From a checkpoint of a small mixture-of-experts model trained on Wikipedia: width 384.
Below are experts of layer 7 (counted from 0) of a mixture-of-experts language model. Rows are named router (the router's row for the expert), up (a neuron's input weights, with its number) and show model dimensions 256-319. Each number is 500 + 50 x the weight over its row's rms, rounded and kept within 0 to 999. Numbers have three digits each.
Before each expert's rows: "mostly gets" lists some tokens that are sent to it at least half of the time. This comes from a sample of Wikipedia text that the model never trained on.

# expert 9
mostly gets: "o", "ina", "a", "io", "ka", "na"
router:542430417495537512507522538434493523506471553413471564462494494515520492573552536477519512451591462478575449463611512507551522544420498496528486569535468497522476488512446452537474616503483507
up0:587548491505520624487511510504587508552477515567542496495457457490483503546555528531546507440512429476473479512554604538533504515428458474512415472509402493526566480405452463514407532533503566
up1:463602498492503477443548437453504471425565548483479569493547505505474438507446497545525376404519507572371409488451438423564515466528498452496564441564417604594540556535512516470579574493495555
up2:478516550438542413444521540533465464440467498565527479496471545457459483637464414522561427552457447464509422529483493503443430446583498576496433459457528541491537432462563503525550515532504444
up3:557525472425585484549465415353441511528452444481592468519490518559476477577408559545515491524535433522485469557463494502425449590466453529569460518482515451586483512565461469500507603517460599
up4:475381518538435511528440479522522532465458493564462477485493435555443539414571507464581382454511501583480530478523534566528442429483666517531392548552478564541558430573550473533495535436435541
up5:467575485436479539496489552605515437497475468474576501499541456504538610523464511467535500509533492483548530506414481599490586411544551510456429508535494505516491553498480449464445479488536567
up6:430499517473396594488493515528536511497484469495533503499449519522467553447501562528568458495522527484477552479450480436535552394509509492576562521444520495461430431419491538504475448492478444
up7:514552475372512479494430439529482448510495473544506448540385502539534499484609480523466518501539409428619474588503435583474483574440538516468474562440441623636525565476460461452480514452513430
up8:556482504427475461532442625497426458511540490571544434498461606525537511525489455542462474567572483513486407495490473465468470525500525520451447528476492560509532397488605506608516469545474468
up9:542497529520565522511435485533403534578581478568512389581454527482446546455484485548549563413581422527548446519400506436523536535491390506569500598672501408424575458504399497510527566525481464
up10:507470441562501586563499557504461502419541505462514453504542473485479534450569410542527537528482536641565610423565455514539443502483493502511477524475570486426498652541465467468459470485452517
up11:497469468506462619451505528399485577411522498409427521499519564504491566555484501435513491581493406523465557577511516408523383513552545570400516497575524576507480478514475633523477595555527487
up12:422465564481496402430485483521520508555516507508446484511430556514509430449534428493503466505415435508513509486497388536556584582557473542542484595482509436502523583559522523546488448473499518
up13:612549453434429465509488472636565483598484500471536471481533522436551518553462498530429604449489435486492552487573520508475467444396484481530462496518564569623497601536355458526507499541561490
up14:490567483514541508529457548486496544486458528473576418540462527427505466487493528527490484433572537480392429442574539514519485498523592545495496507468583532544572502499591515498511626446546448
up15:488517495515507551522491491460359522515486480492438532479459505451517507533585466576446517584585521579532502536629522504475498422578558538479533488516551467526456506530425394455485504452490534
up16:555475402566574492528491557558519459393511531604562472480431551535545527593493507469519450459444464568562552490460479502648427552437514499447517521507501487498467501458452443495550534549451582
up17:506480473406497454490651541443496536507606525475457461474473447489456487440500522432429519449509466513514469419477555530579544547416426439513529488545477442458523586641551476556546512518557540
up18:532469468549475425491556522493497574459505517467516492511517551536469559450507446532473431450489485444529508503497479485486455448474505418544585539552520465513565568560452496547525452400574462
up19:474507498520492549553421556450397410476520492512517556574478511569421488501380452497531484494444571555485494480382530535408482491472590452513463504457527450434532570581524513553454549471452565
up20:479479492537459473532510560501488551601433440451567465524452515445504519515450465590536486484537452521597439505374535471567526545535524423473449468593473469488524509559463458576497564558404413
up21:458559529466496479443566480440420496545554524509498461571510481459558481461518549489612467595521493548502524476537459449475560509476559548525517552514460466514425534573505560385523585552584560
up22:528520535429461512531518546443449502574463476505503466524575477438463476553465453519438458501553457596570515463507516537459425488471513506541519504557617540544486502509533591569585477501535368
up23:547465460513477531492398510512496490490503481453448487448447512564507567601376523538514491503522465542499417557526521428569566510492575563436528501466576505508557505490602454594488540451393516
up24:533494516485521393458544460519539547480484565430477488506523528456555538503453512531619463401494541492571529569486450499483507572432573390479452500505452423531441575462485568475429461524468417
up25:541490552393421455461480529477490556521508371552508565577503419511403577455559538478541521506467511470458553527533521428548559586444480536550480473564443479475529486479488480542542543506425516
up26:554481537628420496556554444490451416568427505472475527469470570479532470436496511422465483503528479503443440506567646505514433559449426463563475466471515508476490550609472607505470552561472537
up27:526484423386502483552524637533525549539495531522521555517462548556440460552541580479512473534507478545559525430483534531485457472582525438540498505425511497550502539478424424506579538578414525
up28:428524528442539474570522476491572466541555531494461598486448554543440527533487509509518522547549514517489518548460561506523495522536558540507495541548438449594556472539514468542553475401547389
up29:497485485486441595469581515479551486555476495513550485492438501454490564527513515495526536471478495543450504450545480450437497511495537500587555464535586370509508474535531480412558472476517413
up30:546578431532523483444488495491428450505612561426538471553438465535552517496453488416472513565461381547541433451456504501494517477426435511529511509538439487494612505505558499443449475515464542
up31:431452426462518506470515481490461537507507506363411496440456474443391517481419480575500562449445528577544480528516519478518563459546494496457482470427458491503491436465454467566491500566395514
up32:534467480506496566494548474441455453464481487594474496454516544480444431580452523427545583484474458609494437533462411503539536480497421425519486484519504532508477475515530455617549530377434557
up33:467534480437525498532591488536461477544423395491501498516501627470508463519401495368515508581568471522449467525514587402537536587558427510437475519480527560432498469572521479558558573485459514
up34:488507441473486505559504530529482479391466376566537584531551570391487419412409612487506508444664446556518453545559524499484457537569588464497505527569460487558496545451552577518454533516491517
up35:432502479531551588562480601510531460451424529567522401500501551485493542472552488539511536542543494535409504486442502476557412512551539518460554464473505415539459515386535509543401541474526433
up36:479527476427538526573514475525478478507415559471535462484436504487434514588457558613467487520533428600478472472498564433497546523445463583494565404458492501503553525505426581488614506455496468
up37:458388570462512552602508514535539515597487484516529375499514454413601497564480546516499549527524488496535455525430484552520558530539437539553520496574546461565481552517441414507554512492522507
up38:477529444404463512486461574523612521563526478434457488459431479456373549501464466493541457505483463526499593487515452487447462521441416527449492494569559494470498559505466544519426505522497454
up39:431417613415484526481500495379453579458507412493457529467568542508564512471466518448569489428442548425434497583540452579429524531428502543504555496533545502538511480458528504556492496472497583
up40:511451484471573503445466559532545450590539461445486517538409460557520532472478452468554451458530452567459538423501440458483591512455556583404497460491554474482539465657507531494575422413485489
up41:529477513490598476373468531461436460516496418539492480540511499494468524471591489510528482450531511501538577520458446477421509548489552490446508476493516520516353549525507492487565522523499631
up42:480523528531536497504503513491511439554542456505455535580399537561536537595479469497554479487519469603457606518525568555467375570506516565476472514551546494571527500609505522522345471425462525
up43:501461428508497408459518439577530515542529553452499530453442499583523513562452520501569466433565448478615529524558512444572446515559559462507475551416445464430516520556445570492510525592464547
up44:434421348456527472649512461526510551612426535617414547455422490435560442453468491515608531584559454509479500466533510413540510493623566461484494444452468532515537572550447538518464455444517492
up45:517451484558574466443563523501567498451502443574549504445527434638479490555488517497482503376451504417467572459547505395510529458581528455483550540508519544497504465528546493520397590542503519
up46:528552640407605457560494481585526476521492516424559515438490516536472514556409516492439497454534478455598494479382549505548527436486472557536578484522593558497480537486419445566579533507485468
up47:455512464559544489491513537450437465510440551467568487423552493430523465523478504395474528505487495474460511532538565517376443529572553541567419560581502531595524378474427606464446565533450607
up48:498465584454551564450503532449453494447502506383514428430548463576473551545515478424515506487448530458501522527475402429465447514588463478487545516563517477527482416482503418529527509587504501
up49:549472450512555540505456578501536513481501505519452526583517429490572497574438547600436543396513486465495479483447487391431550502531488427474424495512546479525520465513462534585482456518524475
up50:448538450465498499485560422486508564542593518517454548630499554544542479461569594535510433451581502504605549462531550463597472471554532550456563496550435401576585522511573415473578562503497474
up51:470573489456582461456547525410525528498529482455508435508588456565474529435411466483521527438595537396560488444555530543466488500450518534418600556464477581473519555532567541495466654531449534
up52:489518510445493449546443554554504474539485467433530508479453547515492534467576529443490597475504433570508501454454453498537532474477434448483514536440503477485521538549513495489435435480543501
up53:483558501458471504523453575522568465418458530504490534581588494528484476575546480532567570570542488414463444493386516506594534525487522508479472428521499484544444518509455524511551523565426437
up54:466484449499525448545482492481463502492480553484414495476442546526462512517530536600512521461588487445484474451539519506471513560478579432498446490425514511556546531548652515474544490516569492
up55:452406447477496512578539461428460460543515318546553440473472513486410501513458426570408531473528461525475406440515479470480527434450593572636511550521430496425531417582546481492608493418487469
up56:492480516434424518504423508519437512476562550431538515471515499508512470448531545480527512474544480580485507562530464574534484483477495446507539526456485438533453588452476577482515610498488467
up57:583559453473427496539549491471466552529510402538553438552515590458479480450455544531467472505605478370416500561517418566458545468426503503606535513547500512553486592454550468513491594539501481
up58:531500477507402414470427550511469513525455525484516576569429483502545565490499512548479415529565469444548461533506490541484477486510614501475478522391569606598413542473427489571500528505547556
up59:569527542499510463457556493494447544530562438457520515492522463435518442476526547573560543534548498511507422493596482452512432461488518451539485516585536502490504425419417476500616475613550512
up60:479556499474524484493536476480478484468502562604545443555537515397444514472532540514526483479439470584531525574529490452484520509515447464537546567452409568522459535378439538479430508531499556
up61:497502501435546535526547424571451499585492604534399522533432535447475484511545538513557513509551456477483519516498514377467446473443504608578458507498524513472449470445578444472518550542568407
up62:501506478421482506521556506507516475522490476548500432433534648496525486436509582463532546513529563410543526595587448557571480536559454446546518466532512492471506575435593503509515540510599507
up63:492559543537501531484516398612523441472421511480509471468478458558467481585514459519493564535569499421529560521488427470543556414554567526538547462576465485476492569528498527514430547537461531
up64:496489467471443525404503490418460507452452591458566487507505434478513431542470532411532541421476563474489460624470447473459522502480477515549526491510510472546459496456506428630426579483511521
up65:515502386511488475481504437416436529495531519468491503442574502496510464496481515446433530423450544470465430535559459440531428490622489497512480465518480474544519521509503506606568610531493517
up66:458480453444579462513482569493518537491560457529528507523477527463554476446463524479513480512521438568543562459473493507565487518462518406459490462576500599456485547565431477505447490526454546

# expert 8
mostly gets: " ar", " pr", " f", " tr", " acqu", " res"
router:452480524477538504583542448444490517616599487532518431486544511456435519484392487406528513451506479435335563570481486475541436423494555382478433504505518501606463549503560556474457568522522537
up0:503575451538447513471474463449458505543486514505565482459564499529503493456482499514391548517466434514397615491543500412515532518529502460454516550511527549434478591551515543565488505500610532
up1:521524450482498393470477556484479416508494476468523416492562515556508518467512509541517502453516413571506551436490423351570573550527509471447469517418471546606521516469495490583506480597496466
up2:515460471516545555541541451430440464403529515408575445391581553488528430287436531510479528489417521437451534469502470541522468553537530474491480506455578442576522428517503522509536509522474499
up3:518511443536510543515536477434445479474577454553509416491541570439489518504502524447503518541497451496478578461511464511470447432507450513404434461503413433502487557637553534465527459445497510
up4:461460484496539473512568465480484472495570548496562454592581494560513442504568466527516498495539407484519516493527451582480467530553538474521410546539513387488520545561554501494521507495560481
up5:590427547569479422465505495465465565553572612523486450411476443481465584511537458544537504475582502572417442525503513462531458495554556387472486479446544477459479507546500494467512444478505467
up6:493503451560550523524467521461508424543552446493609471472454527421488620474525433524461497431422460452436537527517477481500525622480489529509515447471511575457535467558462501456553482499491479
up7:577565494594497533536465486439537417493526459506624471482453566542533532547422527526580378552537481476525557492444429523474480465527495415460464500584514537630509537502542554561423580521447507
up8:467485460476542561487545596393565427615562489537431469520511533520583506566478475591420484464466487481546523534431516487483444531433583542488369502512467496495487556497581498413411515517521584
up9:477514532448510526514468488493462453523538511549483445555460587467553526502460528463484475525549452516441494564523553451516480520488494540489518434493485613438493533551417438545593540414492479
up10:472472560520535527549452471547513547556487493465510441435489444457458468482562537407546369624538501371477482460477506471517478473456441406489492448508550487498532470463491486582459546502522473
up11:520492477404483445511451448537505463518584426471547512470450485539569564519436472503531511454390565576467539461558525571398570487474494465488449415463546540425568541495516431529485565511530457
up12:514517498462515528537536438472544506576495528498513566544558522550486526534424507535561503526562443457424518528522464476464480464534540505511519568550543478510555407427556485572476492459523534
up13:462448486551547535689505539537516450526537487474497408530540480499579508563463506398495501488491440412569521531546490527496445470449545543557470521523443560440531470544446646453491433500521467
up14:486498612473562514545501473437504501508568495468495532503599575542371619479460523412449501457524480513542518512568417536499474512497479609610532465499536533507349456473483501501425547456514525
up15:552509457490534506559417507546503470512505484545582468431546461613545555482536479485517482488460520542542439474471459547548494453504471458452493482504496483540484429508490608510497538501410449
up16:530493509488551472530506507456523497509508468613447425528494562455550463515515527417446445471481481521441510488488604463504479530505527540536531557508463545493472462536552547617483510467563574
up17:438541481448443447520437508439493552491440577439536521466501414431551472479409489402521551470516540452497544477604530440516413546674578529463453420485531510572479515539490514506467530510470572
up18:419505587501464460605447511528499564459489419460584412446408553466625482566569545481505462534517511571576503530456558502467447592566464458473396564473557489456481484555491535434444501440546551
up19:552474492504429444521412516404513479444455448525438492525498422543535506495542576450468510445496481553495485463583446482481471485490532428435527419460523482484485453479446455436560517530506524
up20:563550494578552519534563445487444473509474500575498454579501600495380475524541485492476494546490446455490514439506459471530461546440491487433510471391516434503510615489477510480526511483597527
up21:457553509571465594530507485527512447535565514533535433412475490515540528482552491389503414448554498364478547437449444485554494445504501494505471518495500551464495522480570458588474575517488442
up22:581419492565436583485508553454491536473480476515502437468576532514538505558425455544544503550490521517387522469565435472498526474535517470522497540443512498446518443541568527394554559415447531
up23:585395431461433584619552473528539524566526533518477532489549483461502418513426559473451462540511458505428437513491462573477469437496472530494449537527499453466502477492445501428471530398531460
up24:513474554488546455602575502495571552573553488532520422490536430425467478472557546411515541482502484423450556504509507427518556444533482480381451479519472573468549531507481443497484583474535606
up25:495458524477480448509566403519470538489516469568409465598430493519544488507464477430591588500542445488502476512490510493582507474556453438529498447462543529470464592484471414579586523516471533
up26:372564412492502505460429499487632456545453554557552440446485474499499450420468543471554548469459515567430478520514424554530462535569435469604533420427481448463577486429437488466498514527421563
up27:458565477467437463481441567542520493520528498529562521548451478469454480331562541511491386484473480525559529423444389514473535519515456526463510470543477528562424451499523502503406471468534475
up28:593502498503377510518550454502621461415509458484457492483534519567408577544547493457480482584518456421472529531536500560458563472408521536536432559540513526599516480432428458481468592489584434
up29:442450554488508450537497468502509457543561486519479474467534509420473400487482571442503525468522527572500455496518551470553509483508482485450494522546532468529465614543599631382597500544498457
up30:504593453521476496436593497553529488558523484525490520489425421536470445512590509520526529454341561460558545473468472395451408535505603424585520452484497658502481463533558486501454568457546434
up31:523551595534510398484505481373565533509454490445493455419459472494495625462366527540540571440508487430569448554460447428470456533527485538533494536551553532494506459497516491567517525541470485
up32:576508513470570478470482450543569478520468467485474442454540486524486502463520602518558499510563468447457452573430476447459418471473483484491460528555458554585463459464419506464479520437473503
up33:507431507490514606470585533495496498423530373519563415443493498594431450439549422539533542482573464435418559458482482539459515598514512469450477475620458442606529539523563531475532495644568449
up34:445467486517556570550543506474466441506538490512549538570532491543512451367508436524511605449568491486439483471451430553516473437513527454526436458451411484410632455493535534415457527479485434
up35:497459528400430428458365596450429534556407564452526528410524461467473517531462572489621442442483570597524452556454465489447547427492474521469488517470420481530445495422529498431554525432407511
up36:560522556464531457505468478641416524477488444497435531561416469500533461474500496552429524450528539463515511467514526526476448506530536424631387501533536495412513485509509494529435562606514420
up37:447449481555483479520567505439551504580489482501589509393517474466443609513548483413451517430504531455426519458438426543538487469457541569475479413516564545517506495458525464438511538455556473
up38:465500471444517488568464490546502510543449511490491430511527573483551519494476527575415615525514477488423481505489511518501511510503527472608480406571456447522492580568489507543502521477479606
up39:434553524431516489555491484475586449489549432431470518368530498530488521447357516511436492474463451530516546447454451480436463586485553489457494565538555482491497478510522472482457563534458526
up40:441487553582410516493512560378504484449467464604467499487438425580536507490457445501502506424523394490411528567512574470504475500482409427494498524565532542489587599485402506539510498526584429
up41:449479549496430505617509488513487440551530467458544487414532415600426540564429422592470590466538561531476608553504568462585419467466455450484435460509527573519548441572569557569496557520451516
up42:454524490470548537506421455559517549526510564424534502527445486377544558461472435588592505531467523487416483521483411588468487411484551535491540442545546484446527435537541555540433557469506565
up43:521510507524528463499504451425470408523478631407570567554499529546552521466564558435530520549510547484374528479532549547423439487468499530482453438502539518651460474471522442486536470521474518
up44:512476442470572550473512577457514505586536519556513503477452552475494525529490576432586581415488494453443514472560440523496533579537516494500507474532502522546424381446544443432586502494501434
up45:492538495494479501415459478536522610425550444488531528512501437470537471526515476585473433496416541496446478582535601385507569473536466475508500563543514559424619538517627582495424517606496535
up46:491510531490490537454462581508554522429532590483484522512430522572510451545468619506531504512465434584456440566447401523504487511519449540499489636604461484583428472517493399524511587531477529
up47:486555563526476499535523445455456487524537516359500478529516412522469474478472488541527578406438601487495487456456555545521429541551593420466494483488530449556485437528433627511571531568459457
up48:517493509498571463502522544512425550478525500512517503501418578490488450510461449432477497480484479428487533488430515552512490488491493442586514484465559635504498489449472503557415543471472500
up49:564502485440490466482509524530522490480490460515495491440461560500428569475536431453551488538575482441453531576553373537504547440431466380484527455480424502544545527511516518532500540553543377
up50:465468440534476418489533532539407491594549515527491477474510438524495501497446455552430493510465424508497516563515572443584475510499464494486415446515433489439454568534540543503565627485505507
up51:524519556558425558506478496469515455506532465640480536475502534499473500556438513444573475464524490486449494591484559536533539500497543513490443494550556587510490562433454484484557512520568511
up52:509440479539595541520557495427432522551572547595541531490499490447530591500529443566476515500383469440518589571481568477506566431527472470396526494557534486515522503495487487495411533585594525
up53:561467446429507492496481465523547453458550425521513484493554455494564550517525511466422507573549556441464499471475526605454500480479533402451472572512498591482523554507496455518444550431508500
up54:457473509473537495542560503535530560446554532522561460547478543496577529537412542509533483570493572485483481511584581458585449540446536468404545496562571523429555575502499505585463575510483463
up55:456436516486518471605565444411554477551565441498541564521535463557556510494465457386518531487462580468517455505590504478492380521434495451511528522471504594418575536469533622559496482524325529
up56:516508527433476424479491440499457563523485517443467553426484422488530510592532539476517455519517443441548385566421557420541549423519527500538466483456474500450575474490492555636456473387621408
up57:553532521420535548577657495549513484539542483574533476548539518470464571401350508450490501490496501420443425519490405450533357518501510486446472432492447552538449507495528476488544511458518558
up58:451449449518465583505440491588475520479532405445537501442514540507437561433558543546454547492501413511459510434500466511611591452536456531491453544541520439583453450480525468421500457498496476
up59:501495493497554457627588542515610487453527521523525498426504535522594480448517492567547495503518507568528539585558457494554518538460541417493421536592504461521495470527463481575476395475574501
up60:483403459561506519536506446400523515532586448578517488487488512460446502582376546543490525465550487488413493523444429535453496455467543499459498477416503474499507470526539534534452505517483462
up61:546415536480531523510468518534462571488498495535476505605495589554506530499383529528368459548471520453448481474500540558467492499439535426575513513540537461473586531429501481426476510572494554
up62:488402547451552461519567539531479507470514569562416581558446527462481464470485521504571482437455462522445497455487449532569579519571543422428446519426476503517467485369473494443504559467489508
up63:470443469508472451533455462479456535459574438537467516456514559485499495448488418522619485408464503435428550532608549496456508633373529553485513420471522576496579528488552556505451404576486459
up64:577513458489473494455429495535481575598470485427492594497595551503478497494445616489560458458470449390608541523499550400493443515402500468466506469460523551601430543454454497507498478391624463
up65:432482500545473458493595532456564439522504508493592559498465490543421557564486505562424532453477481424476437499563448554554499513459491416439460471492489533519513462525571567564496529506527454
up66:506467519390543487466559519484421440473460459532562464513521465427468502503513538545436540468535409430472536506410509422499493419472462443533487445514483479517494541480553590466528565516517484

# expert 4
mostly gets: " Genus", " film", "inem", "pisode", "The", " crit"
router:405506484443503562551511443547556474476428461469474474413526429491530409602484507428522463372538430556511444555545530543466482478415554476454588496521568466545535514448548539475437534579521421
up0:475480590392507432471496505511431543570491577497462415373469403494509547512440447444458426479591428553373462452482489514470430455482529567578524434467541476481495582511582511471471479462491528
up1:463492470447473464501562524497507526555574441530508501461441565513503541563573483435508485534497479472592559587539448520539436546433436527450489561471595598451503505502534481451525476487536469
up2:469471559551645532434547517521478497469500529480508480539586404499490540514444499446550429482444536573515486530511594475468555627587469543395470539522492483413541493437432473525523474440481528
up3:521481535443531475519475462496462484499420368410397512671547459455428512564470548478625501490521494572498568408655438443473565530498458375478483530515463523531451532508536512506513673466513485
up4:473588538449495587472482455548395517427446475545463469484410443472484542607464520539483482467554472523482460536499495584488384556529434435625568486452488503449444620507459525514441511536450531
up5:516562476487344496451529514463389511516436472556597432435514522511534521462469528475537550469473533496548466523572500524560465496429518467487510494562478460530544547456533493539564488544534520
up6:504471565526473488401429469562485508479435566477467460446605492492523480511467581453457489521477548536476594513469466479544501546484486500511538508438468522591575550412514571477531452493428521
up7:461440457549497510531549501435486508472568547454502544491515580466535555571510510502394534499533475613463458518447528487532522493493457437535532427526523559516599474531425499575482447531471533
up8:488493551532468511474516407486454538510512547534399507495630479473481510533384504548461465494438481479549478453459554427558437501486583487485468522520389442521437422471434489422500548508492512
up9:504506548414471607488549464488485451442550510460506474423456537454511560480504584495484518432593435522478484490438542517507625539410432502510532508476417514529596486498490446543464511539557539
up10:438400486488493551594445528562464478600504509431476435390514488536542410407515420493543450466441519401561510533610476501496465466493493491496474520510483497511499519502541516576514510519490493
up11:477485434608479554411521423550502524497471530522501475506489439464453575503457516520508569512437529433554509603464508615513536427394501497506535484536500533560437479515453449489445459481494463
up12:509497552422599533608597542477619507423433451373600477539501448414501393498461504438522610521485385555468496557492582477506534505504570470503505515461584422503494525502478503466539449593512498
up13:555359440490500448449445622439463499550541526511461506493553532479410559436413412579508536525566468555488450623483458509505538462547527546490474521531576491442567567404568499481439499454463460
up14:503497484501526461535359412475411478467447504504569508484539439535552466582584510472496434585532423542497417552545493562540467565515475519464493413560509465605477529392504480527552536557438482
up15:477484505537492513472458545561584613418522451415475466503471425446501590606470474531478453503478600509440432490461502438521514486435482441526534441462463593560538486454482568490574511459557422
up16:516528488546503499522541479430450604478541410519552437423568539544451422501537575603576419541542447493540486499507490539509523475508535463407526479401448473467538515532544541489510495525491493
up17:489516467437506522451531569524569446432503424581558485472529501473489548448545504466460529535505433605504430481466442494543447444428444498569515495464560503470527508590513584585516474374505509
up18:433503610445497543523543521418548425464531506542505416449522420539522522460499514442460398522513454575542576498523462527543517452492597485607514456490480546429549522443484530484432473490501471
up19:521496489418468560610430550521442501543550496515438514395457485486566487563537486514481496366570489494543458532585539473498567369563529481511500543493510540495467572425529503366555549541562445
up20:546416468479587454539458590497429418567492496436503456497513508495507506559501396449509494445555508502500534564461454465463492536568605612468423446539561423482509465475445449452545494490477473
up21:547531454468460447495529544472538601470454523564522533501415537476488514490473512514575531460518454542451450513439460507526551484549451566466551527569513504473516580439586424536530593515548480
up22:479429501435395620455464560491459423497528486411560408495641501558520553472454390478454533492545585474459533490465545465602516557468500500535437568575499503425486532409512510510411551558456572
up23:558641461418511505579566500565544521480362529523476549513485523501544529510503504530446517520511431554553537489436515501573528502476462533533494423437555467463545470472629431454394506517484449
up24:456537522607510545427535490479481531467414535504537548543563492463516477451376572465476472478542507457518509454544543543576450529438418493422512560495439513527435456497419591549479567456566473
up25:519495486434564489524489437462465516457508415536493452590534565484574427461484454351571506513507468584524499559524476519481563435555630484541500507420498464497499512472566607497548592500570525
up26:420515525473514564417575566454457545496520513629426503521512496522460540501491525553449526483491441442593488399403466464514472493436527485523379479587509428534454510601504452470513444507530511
up27:465481514541539519467540436531509575398466505478524589461469499555494553467486528514451547497540541398558551554434533476502544479472569508495447484504447583495453513510482421408487385423510430
up28:505487482565499475483524442518544540449590594428569445569428445468534452567472485429552411543577405484418472529478476461489542494523435528455521509399473396527518513482620509497608489408378504
up29:515487539529531473548501449446440536559465431367484435539469582494515508453498586421546484553524509495588469552510437548506471534499449466457594460584537469549496442499497474415441527528614404
up30:378415492449510477597476435568530568524480499530555481495571492502576542586531466459524391460462569403492554535567477431484538474547514446435495474474514503495612378524462438466511492478499529
up31:513480461466511394499495469497614498554546555478590554569487448503616513524493524502409601515448494517501521540537480545492469541455387502375540573511521522532585474453523515512417465552559508
up32:516509589504502507448452543600606511454476457484418402521546497608519482580444580502418503483402538506479521542567488525494474513484519491534596508472468581473495479513608468530485519515430495
up33:473553506419517468550435595476476509541564461443495452425510470480439489419487522571545506453506487525506473560543486549589490503483494555446457504529413479487458492509489465502485603556489471
up34:546521505523494464479540545495581520416456502449471489490500481577504609476512475415553481457559432509522443529494498475427462570530529509438577498575513396516509472471560465521502564429506535
up35:511550464490486503497574506551513574485477574539457455457467491461555596439472540537419515572446525495458485483392400401508492537458513530499505517591524589493504537537512457578531458497403564
up36:496439449495503609539389465459389455570485503399503401528443501509397415540481406444486530536550565464531603550606527591466499543464473403516458537441477487474554560423493542360470515508556542
up37:394520403355474563439457559501523457455528467496487524465553517492510516503521469520532549559491492451421554518463506456486507554541510499458484427489516448546472554494518541520515395517502497
up38:509554558533511533498526393517466515509504547510404540577474529468587465539448443521497565481469498518568428537459531496469492454519474491566540598462506363366583453621613499518548420612514447
up39:411484513509542441445471456404550540544491566569457570496608519535392419574494524556466517531363542560480491501491476420469527543547537442485513485523555532434448560573414561499540514465544472
up40:523530435440580522452462558553527507509567531531492547497560509411429484446527571538562433415533482536451464549522528378531474539562429530454526540543481503520491508605466503533472513388503524
up41:471558558528406489627550561477540519481463465536542510446555500535470477483508587508510545465552485551479510509493468421531560474552507457483528454515521450527527554420505515412491522406516460
up42:510469516563473499411527575486590483590492509577546590448435447444498426513495524471551510439469538438428516567587461577533473430519484494534545473546513513453494538535518506479362512433538531
up43:544470552447489433482579515480478575505530507390470353451547475473478450502397488531459540505506568459536497327426494472424433472525517498457547555476507558643522535558457500489502418481556466
up44:439501610412491464468483491509410435578482631505483511489617493513469484496539462481524543508441514436472547500466450453433492453485467465497534482494521509472450592460438416502489500487460536
up45:432463480551610528555555463489453525463573496522570569468468533450500540573448509517482503498416540562439509454572510668535458550579480444515492418558476521488476523595480534537485535524454512
up46:422504495450492580530447517510477527520472490423478484553513546565506526542544464549507497544498454534491522513489458510559508456603461483465598480503438461521587517538469462459459531525581558
up47:496517413459497569522552539387525520483491421568485512487535515522532548570425556503523452507504487506502487529460521558498507511594464420536609473543446486600488513487529561520573470582472462
up48:506515525454579469557536467554469515432512605517586472440493529450534518541463427476460543502479502442475487457462572508543538448528482577500592504487542455570405462540506524537467465466604564
up49:493513548542504548365465489461390556494497365497513541472542455515572414427515555469495478533473422496530517659473453560444432514471549527564533501435513432498572529561484480466437509493569451
up50:479487479397525468492557473496545534570479462527593547463530567413498462464477461461497528517564596455455358668442596517521531475441592505488433534423467446499490427544566544466484511520440500
up51:491420506449488539468491539494550541516549502539466439583486507535467515531556377547465472493461438474429478507512543482444404496491561563404512415460436512514512452461523505583490498417477604
up52:529471545410612581487475377480548578445496517421516501468472538387477463524545455449471625367523493556548559401468501517441539567532458476558470492475482441512514516465485437419503543516599408
up53:497480524443396595483527388415483573500544510351558478474437523490516441548510456492456555517564492561531513568516479590434432369497535478521541489504550547460529520499501461499492527469500475
up54:466524469502445492517542458417440459451486426526482482414549455460526497443523515512520582496557484467530502481578471500529608458481501455527426410426431486521416557465516498570473470447570485
up55:431446570569565459563539535421511542540445510530396484546437463402503541542442479418530557406435437502618467562495535514511400622524463492557410504471454446552486406494545482604524520505506536
up56:543433491439462680491530460473505494526618514457415431471523459494586521426443378524571506521488411536484554610490497437502442536365480515480606505499369461473517594539395574564506384450495447
up57:499489419493453561589500468475536426516598504522533413474465436500471560532529458484546503460467651524439566488546469517511593501493502543466562463455477440534540439500483495497430417432547500
up58:434495517424489498530477523448488454474492544427433478478639542582491468529562513463463541411521434525507390574525440619479420475445596394572449567378477521582487521569515528542429484480516491
up59:398473558412556511459485494506540462592478479607493533495519432497523531467522522469473493435519471509436443481554458508524439409464588479522558469497453479618531524487582433462507400632509548
up60:415482488403527427495488479482549534536460474620598426469508418578423477501542488499532527460407533484474460507512486513443494482536562463586503499483412514576461564483488478462527477544491447
up61:570408536499495523574526547529503489507578558451502392426532423495578466426437557542500424504445513482409613529549444513482435508516460544499499438424480399489480527452494507465435426555573468
up62:548591482506548521585518556522496496504517498521497473417466400517447507375614499491475447553483559488507562383521412554458415571511568457471513575542391501521547573540547535512545388574494515
up63:486476430483538555525593503524513433535580486543605586471543537636494430436580416390521502441610487496579440498522559440538576581572517461440504605491494547557438544468450515537543417459431437
up64:580499413574488511484550553512413502516478535484489480534536493455518519532513434532532503463401484512475595465453572468474566517533526478442502439420421485503465508460500461564593584485502443
up65:544562484470566465481472537478511510499482423474469439444579458457493540563531412547523429451514487553514483484587404590452574477483533447524500499432473442539472481522441467503512543432500523
up66:521513530472505489545480486498519527505548376553614519492483524472456482469532533485467476532556447551504453492425415527428587524422477433482553559414521431492548516576486505420481454534447533